From a checkpoint of a small mixture-of-experts model trained on Wikipedia: width 128, vocabulary 8192.
Below are experts of layer 3 (counted from 0) of a mixture-of-experts language model. Rows are named router (the router's row for the expert), gate (a neuron's input weights, with its number), up (a neuron's input weights, with its number) and show model dimensions 0-127. Each number is 50 + 15 x the weight over its row's rms, rounded and kept within 0 to 99.
After each expert's rows: a language model's description of what the expert responds to. This comes from a sample of Wikipedia text that the model never trained on.

# expert 29
router:66 54 38 30 39 56 76 54 45 64 72 36 65 45 66 65 23 24 77 19 47 27 60 82 20 61 52 34 60 43 66 43 20 62 34 45 30 35 57 34 43 53 27 19 69 43 42 51 51 70 54 49 54 62 39 45 27 55 45 41 41 67 43 37 54 34 52 26 55 46 47 42 78 70 54 45 43 64 42 35 53 38 50 32 63 71 42 34 48 70 35 56 54 35 79 36 40 51 68 27 31 48 42 47 49 71 49 73 41 86 63 38 43 38 61 76 41 54 44 55 65 48 54 28 56 70 63 42
gate0:25 35 34 60 62 67 44 71 53 34 40 75 69 58 52 42 59 59 60 43 33 73 46 46 40 40 68 33 41 76 57 52 66 61 33 54 58 55 63 34 30 43 52 74 59 58 32 39 21 35 29 49 68 52 61 36 64 73 47 52 72 58 27 49 40 46 47 45 50 56 48 61 39 50 39 68 58 57 46 56 48 66 61 72 43 57 59 50 44 35 80 66 27 76 33 47 33 95 48 50 62 45 36 25 65 41 38 36 43 30 49 60 08 90 31 59 82 50 42 30 57 39 51 50 61 35 50 31
up0:52 33 21 77 63 49 57 65 40 60 39 68 32 65 51 54 71 58 60 44 40 49 47 30 48 32 78 51 47 53 52 50 69 53 47 65 51 56 54 33 49 31 36 44 41 69 33 58 29 48 39 32 49 52 56 51 52 40 45 50 72 37 48 46 37 59 43 47 37 29 65 46 64 79 59 52 71 63 35 38 61 61 62 45 45 47 39 50 50 44 77 60 28 82 39 65 68 48 56 45 57 37 40 23 71 73 29 37 24 20 64 65 36 84 37 52 99 40 62 39 42 51 61 70 76 36 59 17
gate1:61 67 48 17 65 32 28 42 56 44 37 60 73 68 61 38 57 52 53 62 45 51 83 30 48 45 69 53 60 36 49 36 46 85 63 64 69 53 56 13 56 47 27 61 60 70 45 66 48 48 12 47 46 57 64 78 66 31 59 44 61 45 52 55 54 49 63 65 34 50 36 65 51 41 48 72 29 35 28 46 45 24 72 45 56 33 26 67 36 43 57 55 45 52 19 54 38 44 41 61 53 71 41 31 54 53 41 69 53 31 28 78 36 57 79 53 52 50 63 51 32 30 57 78 65 25 58 63
up1:35 24 26 49 32 39 63 34 61 43 34 26 57 49 48 76 40 91 38 59 48 50 60 65 64 42 47 50 57 69 35 63 42 52 31 39 40 66 35 41 00 31 55 58 43 29 70 28 50 42 48 39 03 62 37 45 21 64 57 75 53 50 43 55 81 60 60 23 73 41 61 32 34 68 56 28 53 38 40 52 73 41 36 57 47 52 57 53 58 69 49 74 50 42 39 52 62 57 40 44 59 34 25 47 48 48 58 32 66 36 50 31 60 52 53 67 58 49 51 54 45 51 55 41 58 31 33 26
Description: Sentence-initial The. The and the opening a sentence or list item, as in The Rocks, plus word pieces after d or L, such as d-eg-ree, L-eg-al, d-uc-al.

# expert 26
router:56 41 55 24 47 36 45 54 63 36 43 57 76 57 57 71 51 61 61 56 45 36 50 72 53 38 20 34 68 56 48 19 68 62 75 39 65 53 35 77 46 29 60 54 44 41 34 37 56 27 41 67 52 54 34 54 55 21 45 31 80 66 73 30 62 44 47 37 61 64 33 42 41 43 64 54 61 60 51 56 73 64 47 44 45 59 61 46 51 30 49 70 50 58 44 68 42 59 67 21 71 58 62 46 22 73 31 68 19 70 65 25 59 24 63 59 28 62 64 33 48 50 56 68 16 32 69 38
gate3:48 82 40 51 37 47 67 76 52 46 53 50 51 67 55 63 44 66 58 53 37 46 90 63 52 49 42 38 47 49 53 54 18 38 61 67 66 64 78 39 68 59 20 57 69 42 40 72 44 69 69 46 41 31 58 67 50 71 68 66 47 37 54 57 51 27 55 69 61 55 50 56 62 41 28 79 40 07 63 52 35 51 52 70 39 30 41 33 41 81 45 46 60 50 50 28 44 73 64 48 64 19 58 43 70 36 75 61 68 35 64 52 66 78 38 51 41 72 50 54 46 44 51 57 31 73 41 70
up3:66 60 37 32 40 78 63 85 68 76 71 32 57 40 57 35 51 21 47 30 49 57 58 56 67 57 37 62 57 32 23 57 46 56 74 37 55 41 66 38 41 68 39 63 32 30 36 57 70 52 69 38 53 51 75 78 52 61 96 71 63 58 45 09 48 39 61 57 59 71 32 68 69 50 36 63 45 48 74 50 46 39 39 67 49 52 57 29 77 70 21 29 68 48 41 49 49 41 63 48 36 32 66 42 61 51 44 60 45 34 58 36 62 56 48 69 35 49 43 39 68 42 43 38 40 50 56 54
gate4:65 42 49 58 49 44 57 31 67 76 53 63 55 52 44 45 30 41 25 59 75 51 44 49 49 75 39 73 38 29 36 40 47 45 59 32 46 33 18 28 58 67 57 42 50 69 63 44 70 28 47 64 53 23 51 59 72 55 63 16 31 63 31 64 65 33 64 66 75 43 47 33 45 37 42 35 39 53 46 61 55 61 35 55 30 69 66 46 46 57 36 59 54 61 54 45 64 68 22 69 38 40 51 48 37 47 63 15 37 04 63 50 31 45 55 36 80 36 45 72 35 37 42 55 42 82 33 47
up4:44 54 38 32 39 47 54 68 52 39 42 28 39 53 62 62 80 47 69 71 45 57 70 30 67 58 66 27 24 47 42 45 67 54 46 66 60 53 62 76 35 52 56 49 46 28 45 55 49 71 59 26 54 66 64 51 32 61 50 81 52 48 62 62 52 37 48 27 40 46 46 60 66 66 46 66 55 49 50 54 25 40 87 46 53 41 28 26 57 42 40 20 45 46 43 41 31 70 64 31 57 32 46 43 50 69 42 95 64 53 38 49 59 43 61 37 08 75 51 32 72 30 77 72 52 39 40 66
Description: Word-final suffixes. Final suffixes closing a word before a comma or "and", like Anchor-age, hermit-age, present-day, Govern-ance, plus relative pronouns who and whose.

# expert 3
router:22 35 48 65 41 44 75 30 58 26 09 40 60 49 18 31 27 55 62 68 51 57 32 64 54 50 29 32 38 56 65 44 57 76 71 45 44 52 59 27 42 18 64 75 40 48 53 42 35 57 36 40 34 64 53 42 61 37 14 58 61 52 68 63 72 64 61 69 41 69 52 54 62 15 23 48 61 58 32 56 58 30 50 53 47 49 48 61 50 58 86 55 67 53 51 60 48 61 26 60 56 52 52 55 54 63 52 51 42 72 60 53 73 55 39 40 29 35 26 56 40 81 56 48 71 51 65 65
gate3:39 53 37 39 45 46 39 59 47 52 44 46 65 53 31 52 75 47 47 68 72 64 58 37 54 70 80 77 42 32 39 36 41 47 23 61 50 43 50 38 76 73 44 45 24 70 41 41 40 65 78 65 49 49 54 61 34 72 55 65 61 53 54 45 56 43 60 52 43 44 47 74 40 88 49 48 59 54 37 21 47 59 32 56 44 28 38 33 58 65 32 58 44 58 34 55 73 32 73 48 51 32 26 55 62 55 38 42 66 42 52 52 52 57 76 70 40 89 22 45 34 41 50 59 33 00 58 32
up3:67 35 75 47 54 47 50 72 56 52 45 51 21 34 55 62 49 66 69 34 56 41 45 57 55 60 43 58 61 67 42 51 60 37 53 56 22 41 38 28 68 47 57 29 54 62 66 59 40 27 32 16 39 65 33 35 59 45 43 48 39 68 41 41 23 38 34 41 70 36 57 75 31 35 51 57 44 42 00 65 42 47 60 70 45 43 73 83 65 38 36 46 47 36 32 55 14 72 45 57 71 56 46 66 43 47 64 57 60 51 43 33 46 43 29 84 61 61 62 18 73 40 39 45 32 59 46 48
gate4:70 58 47 72 33 50 54 50 58 34 52 57 51 41 40 41 45 50 39 51 63 34 67 60 60 60 62 44 41 25 35 72 42 48 67 51 62 70 55 62 54 82 75 52 50 59 49 38 53 40 74 34 44 66 62 37 50 49 63 39 38 46 78 54 70 70 21 66 62 62 56 63 31 57 67 50 62 88 99 37 57 58 30 31 48 44 43 45 62 59 40 63 51 52 53 57 79 49 45 73 16 59 57 20 51 36 52 72 53 38 57 70 75 70 38 34 59 49 48 89 29 42 51 67 60 66 42 73
up4:38 73 56 61 56 50 60 57 42 37 29 61 64 56 66 66 29 61 38 46 50 29 42 56 33 56 51 71 63 45 75 44 37 54 68 52 62 37 72 16 58 76 86 38 51 24 66 42 45 53 77 71 45 13 66 47 35 39 61 26 58 44 34 30 58 31 45 70 00 57 46 31 34 51 55 57 48 41 58 43 34 50 54 51 54 49 40 60 71 34 51 40 39 47 62 45 68 87 40 39 62 32 64 33 54 67 55 79 53 27 35 37 44 63 55 62 48 51 27 57 53 51 56 73 74 48 56 57
Description: Ordinal and selective adjectives. Adjectives right after the, a or of, such as first, only, other, same, major, final, previous.

# expert 11
router:56 67 62 63 39 59 44 43 57 67 49 30 71 60 65 62 64 27 69 44 55 53 49 43 30 46 43 11 62 12 49 90 64 54 81 31 57 42 68 46 44 67 57 50 70 69 49 40 46 62 29 46 63 50 53 18 59 56 25 62 75 23 42 39 46 47 50 24 58 68 47 65 39 25 44 14 52 20 42 53 43 48 38 37 51 38 64 56 30 53 58 34 67 62 45 39 54 39 48 52 71 52 29 45 44 53 42 70 44 59 53 67 10 45 80 57 61 47 44 60 63 68 35 39 58 58 53 57
gate0:43 37 45 28 49 54 41 34 78 42 36 40 48 47 62 25 60 51 42 42 49 40 47 56 47 63 33 67 61 72 21 48 81 71 49 54 54 37 37 44 34 49 48 72 82 55 58 37 57 44 58 57 39 33 78 78 54 55 64 74 55 55 39 62 49 27 44 60 34 48 52 62 45 37 70 82 52 58 46 48 60 40 34 71 41 49 35 54 30 97 40 56 26 39 12 55 34 63 57 28 31 32 31 51 58 36 53 50 49 34 26 49 63 87 46 54 58 37 67 58 42 43 57 73 67 71 27 48
up0:53 48 39 32 65 41 37 22 47 75 56 62 44 57 32 39 68 45 42 31 77 39 76 38 58 55 47 64 48 41 58 44 30 41 70 50 53 54 43 66 51 60 57 35 54 57 71 49 43 43 62 43 72 65 42 27 41 20 53 54 47 54 51 74 45 99 56 61 31 30 36 48 58 45 40 34 60 51 62 66 46 60 27 64 54 71 59 26 38 85 54 24 28 47 59 65 90 48 32 38 80 47 40 44 43 52 20 45 61 48 46 77 33 35 39 49 58 26 54 48 62 51 41 39 72 37 33 41
gate1:70 52 37 51 45 53 56 43 51 58 33 41 39 56 62 52 32 52 45 55 48 41 47 41 39 64 54 54 53 52 51 39 42 48 53 40 69 57 37 61 93 52 60 39 39 31 30 17 60 50 86 54 22 56 60 57 57 71 73 11 61 38 42 25 97 72 66 33 36 42 55 60 39 62 50 50 60 58 64 72 57 33 48 71 57 67 55 55 33 49 37 66 54 59 50 53 70 49 57 60 41 58 44 65 33 31 35 69 18 35 70 25 60 77 39 35 52 71 59 54 47 42 26 30 29 47 34 79
up1:46 57 35 38 28 45 53 35 44 63 19 52 28 33 31 46 48 70 64 17 63 49 63 58 61 53 82 45 57 62 27 30 21 70 58 68 53 71 35 69 32 48 67 68 45 40 41 36 59 62 34 73 64 56 32 47 32 66 48 31 44 46 43 48 16 52 37 42 46 50 45 56 55 61 74 55 36 55 40 20 55 50 51 79 56 39 41 83 54 63 43 49 20 09 35 61 72 44 52 66 41 59 29 50 42 13 52 56 60 47 49 51 67 66 58 66 53 69 38 37 44 54 60 32 60 31 59 46
Description: Year digit after 2. The 0 in years like 2014, 2020 and 2009 written after a 2, plus other year digits and tr/Th word starts.

# expert 10
router:27 67 65 51 53 26 82 53 41 62 06 43 59 78 43 23 39 50 59 56 38 55 34 71 57 58 45 58 60 60 63 60 32 48 80 66 58 28 61 43 69 47 44 66 62 56 70 58 56 71 88 63 34 54 60 37 64 50 33 84 43 48 67 20 61 62 55 48 56 77 31 71 55 43 33 29 52 34 76 45 55 41 58 49 75 36 53 52 20 52 52 50 50 45 84 42 39 50 57 59 49 57 54 33 53 56 31 54 39 65 32 26 39 60 30 67 61 55 48 50 38 66 29 55 58 44 66 52
gate4:64 54 20 85 35 41 42 60 70 83 49 63 44 44 44 56 49 69 63 23 61 27 63 50 46 59 43 31 32 58 51 33 72 38 58 48 52 41 24 30 43 19 43 76 43 62 61 34 62 33 63 38 57 55 62 65 58 76 39 29 49 37 48 46 34 50 39 72 52 37 56 62 73 31 62 36 60 32 27 57 34 49 76 29 54 35 53 42 56 51 64 46 59 67 70 56 56 65 64 72 58 67 59 37 50 50 55 34 17 50 59 73 60 50 76 48 45 59 12 64 46 28 44 78 42 61 37 45
up4:47 55 39 41 28 50 45 41 50 37 65 47 60 71 56 52 88 37 48 33 57 51 29 45 38 26 63 45 61 38 70 71 60 42 33 63 57 24 31 57 43 83 47 58 40 52 39 59 61 64 67 47 36 65 39 78 85 40 59 76 39 16 47 47 58 77 50 66 31 50 27 23 62 60 59 67 48 42 74 70 41 68 26 65 52 49 73 55 66 55 49 10 59 66 47 52 59 70 53 57 43 47 36 51 41 49 61 49 60 67 78 50 75 50 64 78 51 39 31 69 40 61 64 41 68 53 48 64
gate5:35 57 53 82 62 43 68 27 33 63 54 49 12 60 46 58 39 56 83 43 48 83 21 39 59 35 51 37 39 51 43 20 54 21 40 36 29 52 45 39 33 36 69 47 91 60 52 45 59 27 38 55 59 37 51 54 66 54 22 26 35 63 62 25 36 61 60 57 55 41 43 28 56 65 41 67 44 67 20 38 58 49 58 41 50 27 31 28 40 59 68 67 48 58 44 64 42 50 50 42 30 71 53 53 43 47 54 41 55 33 50 67 42 39 37 34 45 46 50 60 29 34 21 60 59 58 48 83
up5:19 67 89 50 41 46 58 22 37 33 52 95 55 52 33 30 39 42 46 55 52 25 58 46 70 56 61 53 60 51 55 24 28 60 53 48 33 65 61 90 36 27 43 46 50 44 34 59 68 66 18 13 50 78 64 44 53 49 75 52 47 57 36 39 42 56 53 44 32 57 66 34 38 51 62 36 59 62 52 46 48 63 19 51 39 49 38 58 43 42 44 37 52 43 60 58 51 73 53 67 37 33 62 70 56 39 51 60 45 44 55 26 57 47 61 41 60 52 69 47 61 81 53 40 30 91 58 48
Description: Biography verbs, table cells. The "was"/"is" right after a biography's birth–death parentheses, plus table cells and scores in sports and election tables, like Died, DF, Turnout.

# expert 31
router:22 48 53 46 42 52 58 34 61 57 56 30 61 54 70 44 60 07 52 87 61 36 67 72 72 25 40 46 63 34 78 64 45 61 59 47 57 31 46 60 28 50 51 36 45 74 65 35 52 51 75 42 51 57 54 57 36 55 54 44 44 49 53 47 66 41 73 40 40 34 70 29 34 46 42 70 00 50 54 54 42 48 62 41 58 76 62 57 39 40 56 63 62 32 77 49 50 54 69 62 34 54 49 70 40 51 38 74 46 79 33 08 39 42 47 34 53 46 70 54 69 55 72 55 55 58 66 60
gate3:34 59 45 57 68 41 64 53 42 43 78 57 71 61 39 46 44 77 40 31 56 51 14 66 48 57 40 32 69 19 55 44 50 34 57 17 55 74 50 68 41 56 53 33 54 41 42 87 31 32 50 46 63 54 40 66 25 45 41 51 50 48 48 41 44 57 45 43 39 46 53 41 58 52 54 51 53 60 33 43 55 74 92 68 55 42 55 63 46 61 32 51 50 65 36 58 11 60 25 55 41 98 34 30 55 70 70 28 34 48 42 49 51 54 45 55 44 42 34 59 51 59 27 50 15 22 40 38
up3:65 60 48 63 26 39 48 76 38 30 58 72 58 56 61 49 74 27 46 59 58 50 32 38 56 48 51 55 50 78 51 32 42 57 18 53 46 28 48 72 39 54 19 42 57 35 44 62 72 59 66 40 15 21 64 60 42 45 46 36 58 46 34 62 70 59 47 47 55 24 50 42 66 49 81 40 67 39 46 40 35 43 54 77 45 58 38 62 54 35 52 54 78 27 44 31 83 65 61 30 47 40 43 70 33 44 27 64 70 61 42 41 73 52 54 42 43 39 25 21 56 19 50 52 72 36 63 64
gate4:42 74 60 27 79 52 41 37 72 42 56 70 32 59 67 62 45 71 57 51 38 53 36 60 65 41 34 57 27 57 53 46 55 30 77 39 43 31 59 46 54 45 25 41 63 43 51 58 40 10 42 41 35 56 50 56 79 32 39 36 31 48 56 72 35 82 28 23 57 42 55 28 49 56 63 41 36 26 74 40 53 69 76 61 55 40 49 42 68 55 52 60 43 33 45 46 55 46 64 11 30 36 58 28 43 47 50 54 58 34 32 72 40 53 39 43 57 55 29 65 35 31 26 83 52 75 54 61
up4:61 36 46 60 51 54 43 52 41 54 66 23 50 59 26 34 42 58 59 35 53 54 51 50 77 32 46 37 64 62 19 54 27 35 67 32 49 47 51 43 13 29 56 52 77 34 55 52 53 36 36 51 43 22 51 57 48 62 51 65 50 63 63 27 64 39 29 29 54 00 54 73 73 46 44 72 50 62 41 59 35 46 67 17 52 54 77 52 36 60 46 31 47 49 59 50 27 47 49 46 54 43 76 60 63 78 65 44 61 27 54 37 49 17 64 46 50 67 45 91 62 46 58 67 39 44 45 60
Description: Mid-word verb stems. Word-internal stems after a short start, such as tr(act)or, st(abb)ing, f(uel), cal(c)ium, plus the unit mi in road tables.

# expert 38
router:36 55 93 34 61 46 56 80 42 64 57 50 36 65 55 41 45 27 44 59 45 42 49 69 76 45 65 45 36 58 53 22 52 44 53 53 54 42 69 59 72 35 62 57 47 50 61 55 44 26 39 57 43 61 56 51 59 24 32 39 79 45 61 43 49 41 17 20 55 45 45 29 32 39 43 43 61 50 36 67 71 28 71 29 70 49 74 45 79 69 52 51 60 59 65 33 27 71 37 38 69 33 30 54 37 70 46 55 65 48 76 19 41 51 64 51 28 57 30 59 54 69 65 49 66 65 58 81
gate0:90 37 47 49 34 64 45 45 66 43 50 45 31 26 60 52 72 49 60 63 46 79 46 28 56 43 66 64 35 48 62 64 47 47 43 44 68 31 65 36 35 39 58 77 31 90 37 21 37 45 50 59 55 46 44 43 60 52 33 64 56 32 53 44 36 71 45 57 48 38 42 35 57 46 68 41 46 63 65 06 40 44 65 41 44 37 50 50 57 38 35 56 25 25 52 49 54 25 37 38 70 46 47 49 57 69 49 31 55 49 36 43 65 77 41 36 38 20 72 19 50 56 56 46 90 17 44 53
up0:31 47 61 48 53 37 45 50 46 76 30 36 52 61 28 50 45 35 64 47 64 50 29 36 39 41 70 38 91 42 12 45 55 61 51 68 35 66 26 49 78 50 46 46 52 38 77 84 51 42 47 32 33 55 47 53 31 28 45 45 32 65 40 37 69 39 67 29 77 61 47 42 37 35 42 64 71 33 48 72 55 62 50 41 64 56 43 47 55 44 61 22 42 62 64 36 49 36 30 77 59 86 58 77 46 66 45 62 26 53 46 57 48 49 30 59 26 44 46 47 81 52 67 46 35 67 69 48
gate1:13 52 00 51 37 40 48 44 36 48 43 59 54 43 47 61 50 55 64 54 69 59 66 57 24 53 55 49 76 61 22 60 73 61 43 74 45 62 58 27 00 61 53 21 49 36 54 53 34 55 20 55 44 61 65 63 47 56 57 42 29 27 43 60 60 62 47 59 29 54 50 60 47 56 52 67 56 90 25 48 38 55 63 60 57 41 32 36 59 34 70 47 67 59 36 52 60 40 52 89 42 31 48 51 49 50 51 59 63 51 53 57 48 41 60 39 67 39 47 51 76 48 45 70 55 67 29 28
up1:73 50 82 53 74 69 44 49 56 57 38 34 55 54 38 40 45 65 29 27 40 47 35 48 72 52 35 35 22 41 66 41 40 60 55 49 57 79 30 75 75 38 50 88 68 67 39 45 85 57 74 60 52 43 57 51 69 71 55 53 51 79 69 42 35 44 56 24 70 52 62 62 63 41 61 41 49 12 70 46 35 44 43 50 51 71 51 83 49 56 42 54 26 39 85 48 38 62 65 32 43 60 47 53 56 51 34 49 30 30 45 53 66 70 57 68 34 63 58 43 40 45 58 23 51 43 59 56
Description: Table row starts. The pipe that begins a new table row after a line break, especially election results rows like Turnout, Majority, and club standings.

# expert 1
router:30 45 59 57 62 49 77 48 38 45 61 65 47 64 24 16 56 19 29 52 34 41 57 40 47 91 52 45 53 32 50 67 51 39 70 41 52 60 46 67 77 36 47 65 38 40 64 39 26 44 36 62 61 63 25 26 53 43 44 50 71 40 66 33 53 56 48 62 66 70 43 29 18 58 55 24 51 49 77 58 71 53 30 51 89 27 77 63 42 61 55 56 63 56 58 48 54 42 34 38 41 37 32 47 61 60 50 49 38 77 76 62 47 28 41 68 49 68 46 73 70 48 48 35 37 64 65 36
gate6:71 58 60 64 58 45 61 63 62 51 57 62 63 58 26 66 66 51 56 42 45 60 75 87 57 29 86 48 62 46 30 43 36 68 57 41 69 49 77 43 16 78 40 41 58 38 49 58 42 52 54 40 75 51 31 69 63 48 35 53 64 71 79 64 72 27 43 48 56 38 51 51 62 68 26 75 42 55 47 47 25 28 37 47 31 46 37 83 47 47 38 61 58 34 49 25 53 44 48 47 29 46 21 55 77 34 46 48 62 44 70 59 26 70 58 66 63 34 53 35 60 57 62 38 61 62 35 71
up6:41 64 44 65 57 62 48 17 43 37 40 61 42 46 51 30 64 53 42 78 50 64 70 75 40 59 52 52 49 51 87 38 59 19 50 45 64 44 77 30 50 47 45 05 49 54 88 69 49 43 38 72 35 66 50 66 65 80 29 42 58 56 70 50 53 32 48 52 37 63 54 67 53 42 29 74 49 35 58 38 44 63 78 41 55 35 54 33 61 59 69 62 67 64 45 61 52 30 56 46 50 36 38 41 56 47 55 52 99 55 51 32 29 28 53 38 55 65 35 66 32 58 47 38 53 33 45 32
gate7:54 52 42 34 48 44 21 73 55 32 35 55 48 68 67 41 37 55 53 53 45 74 63 34 25 18 38 76 62 37 31 65 61 28 50 64 45 35 82 26 46 59 44 43 54 40 50 27 72 69 36 61 33 43 44 57 46 31 57 45 63 24 12 54 36 46 43 38 49 37 45 52 54 38 65 36 60 67 44 59 42 47 83 42 32 54 54 64 52 42 57 33 39 22 60 54 23 76 62 45 69 54 38 65 56 82 71 53 62 29 08 22 48 56 53 57 51 34 54 31 51 35 64 69 52 47 50 53
up7:69 54 30 45 45 37 34 65 50 46 61 56 60 73 65 24 46 32 41 49 37 64 53 48 23 53 34 81 70 31 36 78 78 33 53 70 56 45 65 40 57 46 62 62 56 22 44 39 43 74 52 41 80 59 61 65 52 24 46 61 66 33 31 27 29 40 38 29 65 50 60 41 43 53 66 38 71 45 69 72 50 49 60 34 42 61 47 58 35 57 49 26 54 42 70 49 41 49 56 22 61 51 27 63 45 99 64 59 44 40 22 45 56 28 44 27 46 57 59 44 77 63 56 60 51 54 66 41
Description: Predicative articles in biographies. Articles and possessives after as, is, was, became in biographical text, such as worked as a, became a, his; also Preceded in succession boxes.

# expert 13
router:29 61 71 26 60 55 54 55 65 64 34 29 55 56 45 52 57 38 65 32 52 49 27 70 31 77 50 59 60 48 58 23 37 56 51 42 51 56 19 42 55 51 37 51 54 29 45 49 57 61 44 25 43 54 44 28 65 40 57 58 72 58 57 55 46 62 17 39 50 55 20 67 48 47 39 61 13 38 41 33 38 26 61 15 77 43 53 71 52 32 53 62 21 55 40 37 41 50 51 40 55 52 41 31 67 81 40 66 40 76 53 56 33 26 94 66 41 38 41 37 40 73 46 24 51 41 54 56
gate2:68 31 29 49 51 30 61 27 34 63 37 69 35 65 33 40 70 56 42 65 59 46 60 32 54 53 39 62 56 52 00 57 70 53 42 42 63 54 67 55 45 81 47 69 57 50 57 19 53 49 40 34 54 11 41 41 20 66 47 59 51 34 32 61 32 57 76 50 27 65 36 40 44 38 27 54 54 22 64 48 39 25 46 80 27 68 40 37 54 50 50 53 35 62 49 67 62 70 30 40 36 45 34 38 48 33 51 60 64 45 64 40 29 65 46 40 39 50 55 42 44 38 35 70 59 52 30 48
up2:58 41 71 54 56 41 55 75 00 59 74 71 54 22 84 42 39 63 48 53 32 43 48 32 64 44 42 34 50 31 51 43 54 61 22 55 42 15 65 48 64 45 30 47 64 52 58 51 69 47 48 34 67 18 51 50 41 72 32 62 55 49 48 44 41 50 31 69 34 68 43 45 43 71 67 82 66 42 65 55 50 57 62 58 47 72 67 46 47 19 77 72 58 58 41 64 65 71 22 27 70 48 61 41 52 41 50 63 41 62 41 73 60 48 46 46 38 49 41 34 62 58 50 75 75 49 48 53
gate3:36 57 43 39 63 58 40 47 62 45 76 41 20 23 20 37 29 46 63 54 51 49 57 60 43 49 41 51 26 36 69 59 76 27 61 39 72 38 28 41 66 63 55 49 29 53 58 71 56 57 61 55 46 40 45 64 68 53 55 58 34 53 15 72 56 35 52 35 32 25 59 38 69 64 45 49 35 78 53 47 62 50 51 58 58 66 53 06 74 46 44 55 60 41 69 67 31 41 58 21 40 57 44 64 52 66 54 28 61 52 56 63 58 52 23 25 70 39 57 12 56 41 68 74 38 39 67 64
up3:25 56 32 18 46 78 58 70 57 54 65 38 41 14 46 67 64 49 16 20 66 47 65 30 56 20 66 21 45 41 39 51 74 77 32 80 68 75 41 51 59 39 42 60 29 28 52 52 32 58 65 35 37 37 42 49 49 60 44 45 38 38 35 39 20 69 70 57 42 46 64 29 37 42 59 51 51 56 48 41 45 46 61 44 42 32 47 52 21 34 62 48 38 45 46 80 47 39 38 36 62 69 70 63 39 45 69 52 52 43 39 53 27 50 43 54 30 54 60 48 63 39 56 46 78 51 73 36
Description: Table cells and numbers. Pipes, blanks, zeros and percent signs in wiki tables and figures, plus name endings such as Chekh-ov and Ha-iti.

# expert 18
router:62 55 63 11 51 51 52 28 40 50 22 28 49 68 44 53 84 48 68 54 48 42 46 71 36 59 44 24 44 33 77 26 38 43 47 51 52 64 46 59 58 52 69 49 61 56 42 26 26 55 65 52 49 54 50 40 31 57 43 62 76 38 55 78 59 30 30 23 21 44 46 61 47 38 48 49 52 30 54 53 65 40 38 34 60 24 50 64 44 55 46 65 16 15 49 65 43 40 63 48 62 55 54 49 51 64 35 70 34 41 34 34 56 67 84 73 43 43 34 53 31 64 55 45 76 71 48 81
gate4:42 68 73 61 56 30 30 55 51 40 63 48 29 61 68 39 43 45 34 50 64 65 46 73 34 31 39 40 59 59 28 88 63 50 33 64 66 61 50 21 52 66 46 71 38 64 58 47 66 31 62 42 52 37 45 47 56 54 34 54 45 49 71 72 49 62 43 56 32 73 57 57 52 62 20 77 25 41 45 59 19 25 47 51 35 55 35 58 42 45 54 51 57 43 59 51 35 63 52 67 52 57 64 69 51 26 30 53 74 52 38 91 58 41 38 28 35 51 28 39 26 43 34 44 39 10 28 28
up4:46 58 33 39 61 54 14 36 63 39 58 48 63 69 45 45 70 43 46 44 55 64 21 51 34 50 10 58 41 21 54 45 48 32 56 44 37 46 38 61 66 58 24 36 31 47 66 18 32 45 33 40 56 59 58 69 58 52 35 49 38 59 66 48 58 47 41 46 64 74 56 51 46 68 51 49 37 50 43 54 34 50 47 55 71 29 46 41 76 51 49 84 54 45 40 50 62 58 62 36 66 59 22 48 41 29 57 49 49 00 34 78 60 47 38 45 43 68 22 49 17 57 51 34 75 26 67 47
gate5:18 52 27 50 55 46 74 29 58 52 47 57 62 42 79 61 56 57 57 32 28 45 46 67 29 53 23 43 25 47 51 55 65 45 77 58 36 50 64 34 70 72 44 62 30 33 33 47 62 28 46 34 53 63 54 53 46 59 80 33 43 30 64 46 67 33 56 76 68 37 65 45 61 42 36 42 18 50 33 45 36 54 54 52 29 25 77 43 42 39 40 43 50 66 58 49 36 70 39 21 61 08 50 75 66 28 53 47 43 57 31 51 51 36 43 42 36 55 51 24 57 41 42 71 32 31 60 71
up5:75 42 45 38 58 37 46 66 28 60 47 36 64 63 29 32 51 48 46 75 32 53 56 68 39 34 50 56 46 60 37 60 50 47 41 50 40 44 55 64 47 32 34 21 84 75 51 42 53 67 30 52 31 69 60 54 26 43 84 37 40 57 36 20 29 46 28 27 70 50 50 60 52 49 45 43 55 58 74 83 54 43 67 80 43 46 59 53 98 40 61 52 34 63 77 30 30 46 74 54 47 45 54 38 40 50 57 50 30 58 47 60 61 55 40 76 44 51 26 72 39 40 57 27 37 54 62 28
Description: Place names, coordinates. Second words of US and other place names (New York, North Carolina, New Zealand), coordinate primes ′ ″, and closing parentheses in tables.